Weights of a small mixture-of-experts language model, trained from scratch on English Wikipedia.
Size: width 384, vocabulary 13403, 92.2M parameters.
Experts: 2 picks a token, a softmax router.
Training: a variant of SOAP for the experts, 421M tokens.
Below are experts of layer 5 (counted from 0) of a mixture-of-experts language model. Rows are named router (the router's row for the expert), up (a neuron's input weights, with its number), down (a neuron's output weights, with its number) and show model dimensions 48-95. Each number is 500 + 25 x the weight over its row's rms, rounded and kept within 0 to 999. Numbers have three digits each.
After each expert's rows: a language model's description of what the expert responds to; "comes before" lists some tokens at least twice as common just after its tokens as in all text. This comes from a sample of Wikipedia text that the model never trained on. Tokens count by the router's weight.

# expert 30
router:496505477490493496516503485516503485484458542487452503480482532492488515491500467507465538480480516508509489506489477456520491501495469468519491
up0:505539561450493514529522472506503484545506531520493521487511524501537519539532514526506498435476478459501472521481501544508505445463484541481476
down0:507499508532497514543531499472514500492503512486468500532512510479475523451496499511531501482493496513480536523478505512503474470500498492462454
up1:492523458464535485498474498501522506467475449485487531536491467474477498498536473545481525477466515504542500523520507491533504494472476499522523
down1:518495502539494510523541547489494511536489466513469478474501512504522495501507499491458477491493497480503510514470492444499524503467537523532494
up2:509503518477487497554504444507505520501478489494468505496451548472477506488526486514547527496544550504534522476493541455549469525521512506479513
down2:529531476519477487489489457510491519465481526505526516500481549486539501531525463531524521531488498439520543481480526538461513537532477520495496
up3:518495526489499522522514483500463548517479507499479504515516515538509452454547502519521506449512483521503498521499474533528539458462500512478526
down3:525502488532489509474495502496452464545489490517474511503512502530508508534484543519476510536519495492452503519502512451479484453481457499528532
up4:483510502473480471528519537483510513498500555493521529520512532513483453523474432541490484503490515501529502478500482518505499493532530498531561
down4:481516484514442481511513536498500495506524485516507499523495479500492453525517496557482484490513489509466529504522495530497539509519508498523502
up5:483542527536483516503525511501477477487486537499525465519510547482521536518491483480443565480529471520463471553513500479542552473479519522501517
down5:517514471465553530503513459489507471459530502477510519501499459504492490507494529494481519529500502489476552460510522554514545524462503498562492
up6:511543512506544502512458449519469465490516483500512539480533546531516499529554468508514533490511493524496507513464465479486535496500465509492463
down6:511524523485498517500510505498469479533482521519559462508472489548503501452546460495479499539503511529477509520523444489507458524485502499466470
up7:464508479481494477505501488495490525474517539550489500509502535517510479484516454526504493512471506518455508444500504463556517518516503479525466
down7:485464446459486507490511488476471478520440514518520514494488543567486519479471496505510473474492500527500470490525516540489491475481501475522488
up8:515486524482492491488525556497476518460475546489514500503495510521507477476493492481500550475497530492483509503506504492493490476523544469460521
down8:498533501488484478536522503507490473498480477501491473510496525491525519529517520504506515508531567500481526505499463446489448501507524495463499
up9:469505508508470524456507494506489550516528474509487513473500519515526530503541485525491514519523559505518528493525501469496480518471510504492508
down9:471443470500504470515530530445475466506449486530484506493535509479498521529535500524523528490544518470525449500508475473474482456469538529524455
up10:485499524510478504508528503514472485488501481486470512514475503483486520502481447458479485491522477479444470521490530501470506503509501506505550
down10:516464502526482497488514500529506445476491504495471472499489484559524478491493531495554504532491491489480508472493572533511500517430529505542496
up11:461485472468486496489510507500515492500494554475497491507546499530474519517518522500512538464485483484498471485538457520456541517544495487511509
down11:486523524504481491515486491493519516483487470487516466496550482507511500514505523514514533540461496455522460492519477483467488533557506534456519
up12:538494533488514465495460495483523500522519511520459528553477495518464500490514547508498502515501471550519504481508493503540498469515492550513469
down12:497553469497558531489493475558482523515559520449507486508472433497464490501510476522491509508508516475454523498510480493506500499534524475484505
up13:513498497506490482474486467473506552511531503505481462479515529466510475529532457492496531487433521502471535501475524527521518500482506513518484
down13:536480484514524480529490512463441561496510488507541513502519464489513516476497481523510495490514481499527512510531520493489516512471487515426501
up14:513484497463476456532492494481451491513489482496512475502442538475487552493544450524511533466524509513507520527539481483512484465502471508478472
down14:485457456491540501526495510490528511516493445504478511544531525505488454518499505540445482524494520494512458486525524483490458490472490520499525
What it handles: Year digits
comes before: " |", "–", ")", ".", ":", ", "

# expert 22
router:455505477532523535506470495494500509463532481483466520498489550489522547486478501495532482467456519474445490481483528473507509543469528489466474
up0:521487506491515528502518540468518499499452464519508470502503505552513494511459513506553497473472516475488490518516510518487544517509485523481479
down0:499492490517495505466453484513509540481508481515480491477515524468476468457490451496542516503498498494480506521502480543479553524463505493515498
up1:452534504482525511509521559498511498522535487483480507448492501494491514459527519489524524518454544520480501445522517487513493528544513488509480
down1:521509518521484509494506463507493488495485517495491504553495491513480479515480506553509514515520471526494462518526478516479511486533521482488498
up2:507501514520505481505501477503514492504497537505498507497504495520515497527518451504469488475476517459496453502478509513467522480488505557474469
down2:500476487493432515478518493458477510501447497459466487539487479493483466533483510522513493486550472497510550530503468475483485446471473495459517
up3:414478485518511497487478493492501483476498523466483466502528494505491512486475510477498466461472520465519511486493547500504537504512471481492540
down3:494502538497507446522545487517514427502551520516505507470473507543528452519498466490457503501516477508486517482492544489493481489510495499527516
up4:473472545499543500516508541537481429506494529504513529504506484494494533512531534487504495526489483492496474468511516492469533487557493498471531
down4:451508454526530522471492505547461474495472494541481508522545512517508473525529521510475506498493528497471479502533539490523535517529481517472503
up5:508462528506524528507512503482491545493537480447456540462494455516469510488498491510446525476515466504491466491516513467483470509522531517460485
down5:513488500481521542515494479513463479521528492483473512561517490520471504495488504507486505474486464493492502504492489475475481497535526451516511
up6:489479527499493531544559526469487498471491464514518514513472504504557527458483526503470497449489486455489514468479520486497507446506499461506528
down6:475513526506513533510525522490523499475489495487436511551516535494534511525473515508509458466522449508488470516470514482469493470513517496502534
up7:520492474463476498494484512524488501508465502530443508520535506502508472504501535490483509478551483538502443522473515513507528488474516503475469
down7:526504515476510487489458525517526477518505513546515503474531514511481482458544521485548508471527461510484498528473457504499476512499492516514487
up8:478488479494501512490532435463520478488502488498516530519507452464530493483491493485534493511514542477507477469535473479513530507486495484488511
down8:542535528514485502510514529484513510529506502488445503491466505524502515536464487502472489486469456527484534473447526511497504496503465487516466
up9:477464469454490494462555519468509545464479466445494507434510494567515507483483522510547534533545512484532481484488513553468483509544501540475500
down9:494495486509419511470519482456532481488501507526507485475514498491509470505510525482528523545520482476459487483478506502493508540514547517489493
up10:496559527525529517543471490507486502510500470547554489487502515560443488502487519503508502504468479503474487506435526507499468503516477493489483
down10:518509516546462512479484492524520502505489486515559530472520535505478512497502444533527492512529508486456512476453491552519520495520517472518555
up11:505508483483512511467535506479496458518446491507457495509470476477503498482498500529500512490494472474484486513561475482530470530513473525456525
down11:516466520471489493500544526458551475511517523500511473498520497481476468467513520500472488529514523487478469456524467530499507448487506497472577
up12:490507484493522465501521470477485487543509474509512524496522472515483509466498489515502501455466524496514503519517524502491489488510512509506496
down12:469505508510529488506530513502481495536551482505514525497466489458501473496496509524516476469488492475531479502507460500484488496484530486497505
up13:512506493468475466499501500539482492482489488526461482504489491479543537475531495520513514440504496464555465443513492495471498527490501548492499
down13:467540513476476506490484512520494480499490523528518476476486485516519559507488509494468515499508462478538511456514489498523481492474513508534452
up14:477470524543499482534503468503456471510492471532496475465507520479519467491514509500500472462482485465492477514524513502512517511482493479527516
down14:530522448480466488507492506525543497537528482523458507468465467494475470473503489501477454517489513505512493430536504528518542474550476513503467
What it handles: Sentence and section ends
comes before: "\n\n", " The", " He", "\n", " In ", " In"

# expert 10
router:501490481513466472485522507521486503474519484494524513512451471455508480546492491534485510488506474488571531501505484455474492488543500544487514
up0:513525473451482490504530501501550511457523497501537519486443486522522504504483490510499459471486519490485505475532495496438497503452541458542518
down0:517528522512467505531497484528526492451550472496517460500490499517506498474498487478457473510528532545478517505487503479481577495531484470478484
up1:524498516514437496536459497509509499496506514520532519491514504506485485512515501480519494503445525462531514532511528490455558495515457497499484
down1:507488493460466501509479484505499488512481474511475500489490523505513504474486509522493471560520506471472514452452548511518492518499576483493456
up2:558503548522506486473520505490508525496557528522495523458500544508483463465486486545493453473521476464476477469493488486491517486495540498490530
down2:539523519484503502482523495483491509475479520490468476489460513467476520482468500495513489514484517546506558515459497497512506481544514529492531
up3:483502499501497500506498478542524523505493480509523502538561457456527523512453480547532507519558540489498503496495517462530505458496464551493479
down3:504505489496487445522517527516511486460490486532523473515511498503532568513506510533506515494507517498505496500506498506468504513558485458473490
up4:493479468498519532531499505508504529498512481496492534571485505471514459503513539485460491526464484472542493551494490493476512520510483455481478
down4:539490482466549491471486451490474464455503509475465507451428513537541503513492534494497495542533500463487505529505482463491519494471483498500495
up5:456517483498493480496527510500534473487495458472452516522471507519500521517452496476467533445490523537452485502493478483510498521520512478507472
down5:518523500527477516480494451506517472502464492472515508463491545460457500532456543488482492522518487491486506476466514488502500459489496475463499
up6:487483511476461534533507511501531502530533514449518510506459455472530548471519485504479481490551484463556510525492521476471485512513498501523515
down6:512520492493498459497524455445457475508483499525503477483501514506497493517465483498536520513507537487484507489502492526472503484499500501478466
up7:504523475501510540558509507521481460545503512469496537472483479507517528499514462514459470488515504495512491493529488484504528525515477476509483
down7:519525491510481499521490499512520457493482480497517489477489477465521541524498460499492478508540513469496500483484524505523483461520495534496515
up8:509519502510453506493504546482495482477535533506512465450498454489462464501515459421496486503475530464525519507515525490469520534538523505531511
down8:459517527486515466471483503490492477485525515516457505488517493493505524461493503451485472489545553527456503496475492540464488477521496459477478
up9:512476495487530496523511444522554504525541486501475505514494503555505467504495493446490503489450490483500494522519515473460493485511484501501497
down9:483524501510474496518564492492509498476530468501480502498497497527491466505508465514581522501443516491540451491532511497515492516528512538513537
up10:507525505448492446518532494510453500498511490510525551486506497488533488502463499486516506481484494497520521495523526486551504516516496525475481
down10:483542506510506515508523501519460494519502507515486534507498521504516479464492463511461467481472466527534496507479496480505509519482482505500492
up11:490476493424494510474528513441478514493525515504467456542471506541476538428497498528503485511528485482543524454504486552533516487509538532486547
down11:504496525492525489495515535493492479515482470519539471494480522470526526505472493485496472489565466448479538492507503511520500475480480500458519
up12:500517468483489487501507506500488500510463510522505502513543465553520529551458503512495479514450503506500515494475545507534514448523487500466462
down12:497506479450468513496494504484514503559493475522478501488525495452522452479486481539508475489510513489460478454556512506553500509498478463521496
up13:469504478499465453534543478511463547511481487503505546505458483509474467545487509484501545491486488513572490499491474532488552509475512506517521
down13:498506514543499498508521495518486501513540477499546497496489488504533475529531475451537533483455507544481503470491505500524519516452508518470474
up14:509499488517541522500484481462496453544468469534502536467531483479497508476496496488506541535520523500516467519522525486536550496485493502520497
down14:477561491477504443496555543500509534494516471498504477498543495517502505464534499524465510529471521492486484538463542438501480487454509525515527
What it handles: Nouns after determiners
comes before: " of", " of the", ".", " to", " and", " in"

# expert 28
router:522473485509454525509493474469499520472517524552499572484552470497512503529483535474510516476501471502551492462454492495531475502437541537517495
up0:497546508527474506499493459504486472527538525509449516535513522548535536493522533514459468482484528497549549485550496551491540479486480506525498
down0:508505519527512480499535462498474443498513493529490503490543509490521474495474508483508505494531478499536497497466481462531506521523488513500544
up1:508479533545448557511482495492482487493511471511504489475458535510482473515505499480551539538503510500506476520518516522488504471520532485504452
down1:490479517482518514528494514539520502463470511496465537504507492485509480533504481477534481492511517521517502504473479486562487492502483546490502
up2:483518509564473487501500454492505494517458520487496497490500468471506493490518480512485500484510492467525496490473484478464513478466487493499510
down2:505531490449494505522511502488483493559547490469491501505472489468490560448486491497528509517502459525480478487519537515520498491471500461518485
up3:514506505499482500472474496531455536542500501479541527525527482487451520489504494476531517489481466486491541524498472474516540505499508526510480
down3:526461494484487539510466510540502523527493520488506538556491488498505513495502446501508473546453540502471502529462502464465534537529506515502518
up4:499465497492497511480451495556490539453466506496547525524489462495473547503498549479496485499488492532478490468483504502539508502510501519450500
down4:458450544526486464485471465488526486565457516534526529500488522504454486496518539491535501486518497519492530453476540491490457528492483467472526
up5:544529496483512516493517490511490518553489502503536521524500501501502518561499512518494467519515535536472531506455468513447487516503487473504500
down5:535493458470529502560482503502553488510517470515503470484495518482491525478521523494479489490514530532482484456511483520471490505548471510509435
up6:480504482497490523475476495509455517543526509511477525477487531477477526581506504507475516499535474538503505512480480516500492505510511498480487
down6:510514519501486479506523544475492520471491475522487492467538535490447507521465525517502478526466491514480554471529518495519501485488539456549545
up7:557518489481505477531529537489504508496466482524486505492477522476485496494482504469521491522473505486490484522532487500471509509472507490511498
down7:528535473552469484491490459508507497499522493496453506486551485487478497490496489485514504470514509476466521474477484483521509539514528493501525
up8:532491535482475484483552504477547472528495491514488478504509495532519486517487463490482514518502482508493455495469525464475521550455496514528505
down8:516473481535514508468496522500530469484535500500493522490506506510516537481532518467536506528484536515489470517473522498510479452485531489497489
up9:436507513457466507551457516527521510502484520471465463494475506487552513499549476487486481498502477509520543451499510476500484524512551569510522
down9:520527527533475469522527462445463486483454464540512501458497499543500465503538522507525525510452505524511459506468466494507495538436499514508515
up10:532512524471481502536520489502494529524496503507514509500518488532468474516546512521489510459528459525514539517542493497515537564420529469486573
down10:477479500509535538499520489495478489502504502522505493467531532472482504442548494505501517517531500507485514456532525497506487513507470466502522
up11:529475518466511535520543465533527510489509504520493518526550493528492505487466484486486478502511485543511510537529503506455510502498515510528467
down11:470488461484525492492480530465484508516505486536468500552467500524497506472458476520508486488521515538493499499490500495477507521462496450475499
up12:494514477518496516503518476517501520520486475475530488473534500524522492498471509507476486504485580424507481503502501530523519523513492503504501
down12:483494526535523442463485490517483527541457499530500465548450468470496503498486513504527527569471483481514529519510500470491478490461504474484466
up13:524514543475488524532509511478513494472505570459469527481486516468514506524509505484509512500456470489517490501500491497440495488499514471490554
down13:499545523520507498543498473511484521472473536527496454501462483535484502494552498525482497493516498471471501461492471527514510515499496461565486
up14:531475532515517491504542500470562513500482499468481482509526504505542501518490503524489503508517482509537516484492491547459470482495506483493513
down14:505497482530477475512528530487525560504460499515490480491530561466529511490465529516518499466502498474497503512522470476507480480497524480524507
What it handles: Table numbers and paragraph breaks
comes before: ".", " | ", "The", ", ", "=", "–"

# expert 18
router:498476490541540511465523500530489552545510490529540544523505468478470464487492529491477512446506558522518494493520550536528514542492503485516494
up0:520539458507538525485487538515529502524518556506451472480522504538533483530456466441506462502515491474514516505567476536526500526461540476513491
down0:539488530520513522518492486485546503509489480494522506492511510501485522481461540490446515477513465523479503494539526525492532470517483487535505
up1:455475484453540473489497494504467490509465532487517502497498448490541514520532471482521504506485454494498445509490472509531535556503531501462510
down1:463495508472498486509462555521516531540538467450451530494464537507480522475542517494493472490473543526492485496524492502501537451487490501521510
up2:455482461483508472467512504482484539507473455505517509503493502493500507484444459479464500442509459534504541533480500452474503464497490471483519
down2:478518468487508487484492519526531574539527445540521508472478514545509545522503475484525482472501511461502500531462509513511511509499482530503502
up3:474499478501486495483495492501494521535505527467495468489519496460513577451503486486450502479481479531537507480505494465539518458489479524459486
down3:506485516502467486474519479540460510489536524523480538521491517504438490448500499516481535538520469514522544484498488482517484504515480496457449
up4:473516480464522508501490499528468522485481513490510505488517491529489500498475576514493484502498467489480475466494533483506534440480497553525516
down4:442453528524416503508472508539508524475500486513487469503471502503519519499526450485464445502522501492475509451485529490500500501511488457557521
up5:494466477498531506500457461516493492541521487538508501475509481494519513468472477479526577474520499529541519516546524459522554454501518488520445
down5:482515479494495520505480522502511510515459497521527489463449481469449523471453515499499534499488469492487496555472514497538483500488481475483486
up6:490477514491500470492513517488501462533559487513550488533514484490508485488510549462527528497516491488476472510539495502493522520522458476505528
down6:440521491499438471505498506504501508534493518513464480471484479518461513464514546520493480511503473487486461524460513489487497500538546487489486
up7:487475519485529504445494534498502502491535464482529506463486519454507527506507507528497441510502506528494490515487514520496505531510524524546487
down7:518493508501490514497512461508487523508514478488458488523494490495497495490494470511482487481498520504506559520510519485494501446508510540499560
up8:445503503521522496522542475456486470489511509468485463463511471510535502488516492481472521507505490482479512465499486506506468537471486513465500
down8:498497516489487484512462513471490501521531554475524506513505492496498480496510452502460471518548473495451503502487526481493537507551493520485494
up9:472517524487495499519457505510483573515521489493505506463479528508510532497569541511482519528504447499494494463499515512514477493508490530527525
down9:469490455521491498459510537530476509510518532457518495445482489496522469500500465502505490510496519525505481522517494474468521506516468507483523
up10:466470535501514517473530526480462478488473486467535487472492538495501505507530509474486533490545543440476504487523537457480512493493510475499480
down10:486525483535498471499518496519497488468494527513482447485494497533508507487501468499487534496493467496533485474499508497496453491489527506485534
up11:499483517531456519510574486531542533511510502530564480515497483486515498489490460510493484505506499501480516510476499518504497529502537493506493
down11:504504458495507447513483496484530508472512525483552528493495535473535521510506489525506470549477500497475476495505509491489529551514498515552434
up12:526467511538506463564486519513453539506487538492438513497492447501527536465487512516454533526497511478489461519533513494525488441473497461488490
down12:480471511507472510534515509491509476462475473539472492475557509486459504451442472516494537494472523475481478459482477538523469555492454560555480
up13:503491466525507530462508528528523490500485517525526498484502528480489447518525439518493503485504488498461469513514482504521534481532484485512505
down13:484489494455450498481519469467457529495516521486510516520483499517495440532496501576474478458494522509520539512486524485479503502436484501446509
up14:506527514505551529444553510513497523487503525484470482497509482510541508490521517469460532469468549459522538508485518511499537478481496502490446
down14:500529549552475523498482501487482512506475531467502515521446517519486537483513471515529462536484462521467491495471455489518538476511521484496486
What it handles: Table and heading delimiters
comes before: "\n", "\n\n", " MP", " Q", " Men's", " Sp"

# expert 20
router:476478493475536491533494509491511518502526476500507490448537491477476455498480496477509516475547476493496515530480498471530525514519480478501496
up0:513468529495509508478485522487494574528477495540494487482485504462499447524443505459483478497492514458523506506527442493503509511505497462437524
down0:531492491542511527481511505491509487463517528486512541470526494486511542521463499452466501501500476441480425533480498471490489518485514473523532
up1:521483499490465500494458478502475524505484491488490499537479486517504511483516454468522535506503460540499506499490512519492491490466502510461484
down1:513505507478504511545553525468467512557471538503483519510493492527496478510502494492500550501462483520494528514526481506511506506482515493504484
up2:483510512482506537501551515485526510457546483506526518476501510516517499505544470459515461515524523432497488519493549541492512497563486552451492
down2:535472461525534507496504493515547511517513469515546532514506517531520510505492465479489508488510597487510469468474524488491508519501484500434529
up3:499504488483521525495493485507492543494511517492449490503506475523504465503490516485481518490443506491489462498489474522488547518488525506496461
down3:482513487502477498481491503504491486524487518520548456495546548511454510479507517527480500499505530504450491499529451450503478503476497516527523
up4:486504465456466533510521408517504535482481550441490487542510485460495553456492511482474491487465492514481527496493523470461501503513461489517500
down4:543453573511511544506544514509519506490501477482509463501493463515500543533466502506468493518490509520486499509488495497478518467519531496491499
up5:489452526472469478483589487498445539507498522496485509529487494503529457507507501482502504547502475471463447493548487545498500499481549516525480
down5:504519502532536511488477506482480519505529476478476494441495476486480528479548498504453526501442522505472501461501481472481529464465475489504448
up6:526487534522484496529529479490511520517525529508516551511440490445448455517476520511465534479464496480487485504484531496551512507483495503534527
down6:530583469525498478508493490518479466518521469460482528502527473497497558503504470507452494518520486488517463541475473528544465451473524484464510
up7:439462483508530479458514510500541514496475514539489468496526479479510512529534477511468478491493494500521503460483469487511522514519514517513489
down7:503526494500491518485505502517522504496426495482504516457503477526511503485522549491477500526507473509489502454555426499531479521496544508497475
up8:508516482535504477511505530501472502505475506507512504516485497441498484463522510503470513525529553473486512506462526496521485520508545506497488
down8:478460508500466499508509509501494521484474534537476496510494476499497477497442472487473495555479510543531527477470536440508454432444525534451538
up9:464500520512507538518528491527523505474520523484516475495482500492474493485468513471489468467459535484546487528533537500550514515486495488521526
down9:498546535524469494537469498537528503503476511544488481517474515494520521525493453466485491499516507490498515490536520475512468457530497493525521
up10:510471470514501462533517506514473513497520520505531533460442575475501489507520492501518471532465499527503537484481505479501488506469497460498517
down10:492514498564491492540483476514483490482484488513535498476501520481489483510550486498553476493478439511531495476525472491505508486492514496539524
up11:505510538496487508502530502535567528524469453517491508495516443507473439464477458511496502526452485539489498550469486467488512515517480496496499
down11:531506506466497501490489508494529492483510526467504482512521513506508513505489475511533530503478485513500497476491477497525457529478457452461520
up12:509487511516488501501479446513537448467451513561433451504497539519493492525521522501422532471491518487501520495543509447519500531485503516532507
down12:463486473527504480467532490472501496513537510497516469490479525463472539535515516558507536551534518561502499482514485506499509508510510487494509
up13:488529508475492485510585509502502509524504519493440504517478477513468488515509487502487528466528483480512523519522521491516523488524467507518469
down13:518494528489483488473544471526480486503500503506505494496463447489470470493504491508510471506483496523529475485539501504539534527466498522521504
up14:482489477489499513508495490513507510569519497494479491535530506512506468506509550526504497529495503511532519477499503453478481524535523494494521
down14:525528484494507503507448482504479512542563483486503543446494530527533470503486528515515535483467465514523535518486534541500487479541503503494507
What it handles: Closing punctuation
comes before: "\n", "\n\n", "\\", " |  | ", " \\", " |  |"

# expert 27
router:513530473482510489440519503499499500495529518452465517510493493521491522497496514502464495499475501473490499543490492497492531468525498459479446
up0:491512506532525504494459477479506489454439498478506517524491511521463515506469520508538459540503480502522526453515515499486477475463468482513475
down0:525500496509486477481528464474489486559563487478493469518469498513527530534488499521478484488485494495513502543461438464509501517508499515513517
up1:510496513514506510508545580495533512523491520505493541489502514499522483524513508504507514515490478510496506518492469531537524474541486528470536
down1:521517529498540556497557500507504512500463515526496517524503492470537523515515462496534476476456498517503538472504506537505535483482484528472529
up2:542498493480543514526525497498538540520503483506516500475480517549511470479463550515484485513465503522554493505518516469452497508539488521509460
down2:541516511477492487505481497474508487508501516525474513454489497475459495496504486507503503478489515507520476461482481537538505463527529514445528
up3:486495486465483499486521510482491557484496468557474538484520488540484483483522537477507469494473494514508514495498506511493501491536542544472513
down3:484497554469484478503473511538519462456504454524517501543562552518463495522530499547523493520485519535506506480508504460505496488485503517524486
up4:495484488494506500503479513496483485541514504471480513499518481438490519503546501491489509496467521461518489528465471505459471509507486478514519
down4:506543514489452503486546572520465541495506512525488488486552521542508481526460526520492501492486522496514487422519502510525523498482488496485507
up5:505510542519545499477469483511484459468519511497539534547491494501524532475470483490536481496537556467496517511543531526493535498526483491467474
down5:470547531498514499518543481477536498511509492508500492508471535526549507474453496536516477532513498560519508497521533505495489468520501512487446
up6:463492487522509497484516554507504492502487522465504514483515491520558514455500466514470520507542485497479499490497520494494538504496528495497481
down6:521457510509491504519498478507513507546462525497536473516499484523477483595513517525505507473510443496526495485482515510519503553507522508509512
up7:515515515522509499486500508504475505492543500444513493491481471520511514455473496500526515518511497491501503469556502540516471484488534476505510
down7:534517515501517530517455497524496480455513486516497490507491464493489515507519510504492459482490488526461488507436420545518456500487476472477525
up8:479474524493467554544494503539496483487536482527479498540545500512475510470533499517524429449513499464514529522509538508499514467508524463476461
down8:494500499444523502468528495477503495512507494499489489500553456511500488460491478491523501476473509508542537535518454494503474461525490545554537
up9:512497466510499535462476506492519525511491514465480510554497504466507512546473481477501522482478526480502523495499469484510516502493520465522483
down9:523466519473508455468510452499506462510466491464499462478544494523488500491507480523470481502477502527506467480488467487476508498445484513465457
up10:521488530534514498479463553499522516566502502527517542527556488466489511535455484490499544485550452485533487509471458518494516461489478508484465
down10:538503447457487526497514500486475492553550490522473509484450505505505476478497486490503494496544509489518506492526492470559489494490558524530513
up11:450509478449522474501499499511457514478542501526525479534476494436486488529460515502471500540517473456525509544486473546528522482504519510496493
down11:480484502502524542487538451523448506480524516515507525461511528450499482463542468463495489504515518494482500512473473492468483487486504543494507
up12:488535490555513479471510538507497479518504504468531513498532501475493462507470538506459509503488519476476522497533495545508510496524520535513469
down12:510510467508489499520481479511465482460518539503483515498484490452505510485508462484476526515501510502465443507514474504498528436474518501468482
up13:571499531458490485460496494536491516493505515528486501495507526539502530523526505478465470494487491519486501539477486511491528469495493544538484
down13:541495494460485493484543488500433489498521479480485497508545553511509452460500518491489504491509480538483508455519515466443487488542512493498488
up14:508479478530484504508522512479502561509505510466489518498516443509514472449485531476530484471513548496445506516529480461501504529489460472492527
down14:465486487475427488524475514508496508498474502474520507526491543518557466551476483522490499483525495523455543489494468476447478496477449502544532
What it handles: Place-name endings
comes before: "'s", ",", ".", " (", " |", " | "

# expert 4
router:459492459445489462546503485516516482567536515480512517507516514506544518495517497467490486481532505494508475510522488513492495507526458531462506
up0:466485525521503525472518534523514466500461538490526524515474530509492493462518550499529509520475504471494489508531555486475476489461540517478522
down0:498493539483533494532509526490513508488517524542531497499462504549503507488470482511449460474509487474480513518521492555534474491494480486538475
up1:490478446488476502526529525489495536519510547484513491495495508501560514481507540525496513506498480459510478468541518527512553515460511488500498
down1:526506502532480507516569471487472521492529491518492480514522521526532482468536533533490473511499514506501504533487541486533513510513532498498492
up2:545525487494470473502509516490485495496472492494503488533465523436541477477530555476492516486520496506468493540463490506517470507491512503503504
down2:533464527496486511489505493466487486489471494495454490551521500536557527470515520457512499512535513542495435524488449507505520484542505488520508
up3:492499496517474502500527495501506533518534500520506490476498483483556497506482473474440505480481486548479507483509525492462536462502512505496504
down3:459490493503522451513440508466486474514457469456449499493482526480506511486515491481512461542475465487545534513483466513513473530520540490538557
up4:507503533493472455524549534509500494489499466484481490476522497486479455525457476512490551495492491518529501507527489522492505538502459506532527
down4:478488464477468497496500453478456515519458575525478489480529523506511525464516497469500433525499503520524539498543476500485530511494463508498477
up5:549516486496501473501509493496477490501499512510489517468492470493471508477469511500487464521475497485508501522497496478507518448535516496479500
down5:487536485521465443506509548527467509501480464494538496484549526501487480513457472508492521468511475464496468509509493449517488514480504514565475
up6:575516492528465510527478513516442516505517467457484468476519517489503477508448462516487481484476535523519465472476530497477512501536494526473450
down6:541474487495500496540474557499519510467493522488431496519535574528511509472487506481519475501510508483467448500458500497486488467530498489528514
up7:503533510511479487537519497499504512512478485491504505469547502510448491487465464512510475518470505519504498482497454504507507537461504425479497
down7:528467513519455487483508555521480492486503444509520474510513498482497488467489473452503505491503501553522495499509462536464523483483545473531550
up8:511530504519480471548496566504490514505471495500494532571459517525486491513545516501475507447532487478497507512489519493492498516466462475487504
down8:483523474478454549514486441508493483478464501510521492506536531526532468495505490481478441474478477496500512510546515505473520506506508501536571
up9:517444472480474546483484497497502523499499486500498492514500488499547530441461449551507508516458452493483482518434522490465497504490484517507510
down9:494508480535492514497513488432494485470555485484508525508534518502526499481467517496492483509496487460524473518507517516521505496490504509520488
up10:480486495542559460516458496508503507492520506548468527519504454491528482513495481513479530496473481518467497512524505546483502492518477495530553
down10:497496523464474476497501532485520489466465500520474474557462476506538537508531490535509494517480493480471503504498500496523496516482469488531542
up11:509501468510501542542496536502512520480477478518475482489462509436445531498518480494484518481477525512471513509477512543506492527488492494517448
down11:479498555517482488498494524500512471504492502506498500477522463483532512500503516530508526525473465544484488494512480537505501555521462486506506
up12:505509497491511533507535468492505492542499497501500507455466537498460524476470512476508537478566488497472481457507508506467473495477486477516493
down12:489494480469546478494496484496455506521499465520459535548446508502533496546545490515519521501498481465458510512485491527490523566458505519522472
up13:497523455468518540482520536505470475493515495477544530469504495547525480496551501526577514529489496503506510538492449469452483476490483506516506
down13:463479462513491487472512492488490489518517494532522507501474515528518511473494486517549501451505525518468479506486490520509467494518515492488465
up14:514533510518485488497522601505451440527511506530456524538483485508539475522536510547490451494490487490541501493511526505468497509478482516499511
down14:512518491514507492502522486508458500489466498458519501498471537470505499531532486486467542483512504502494502493533519521547506521555493504441504
What it handles: Leading digits of numbers
comes before: " | ", ".", "–", "000", "; ", ","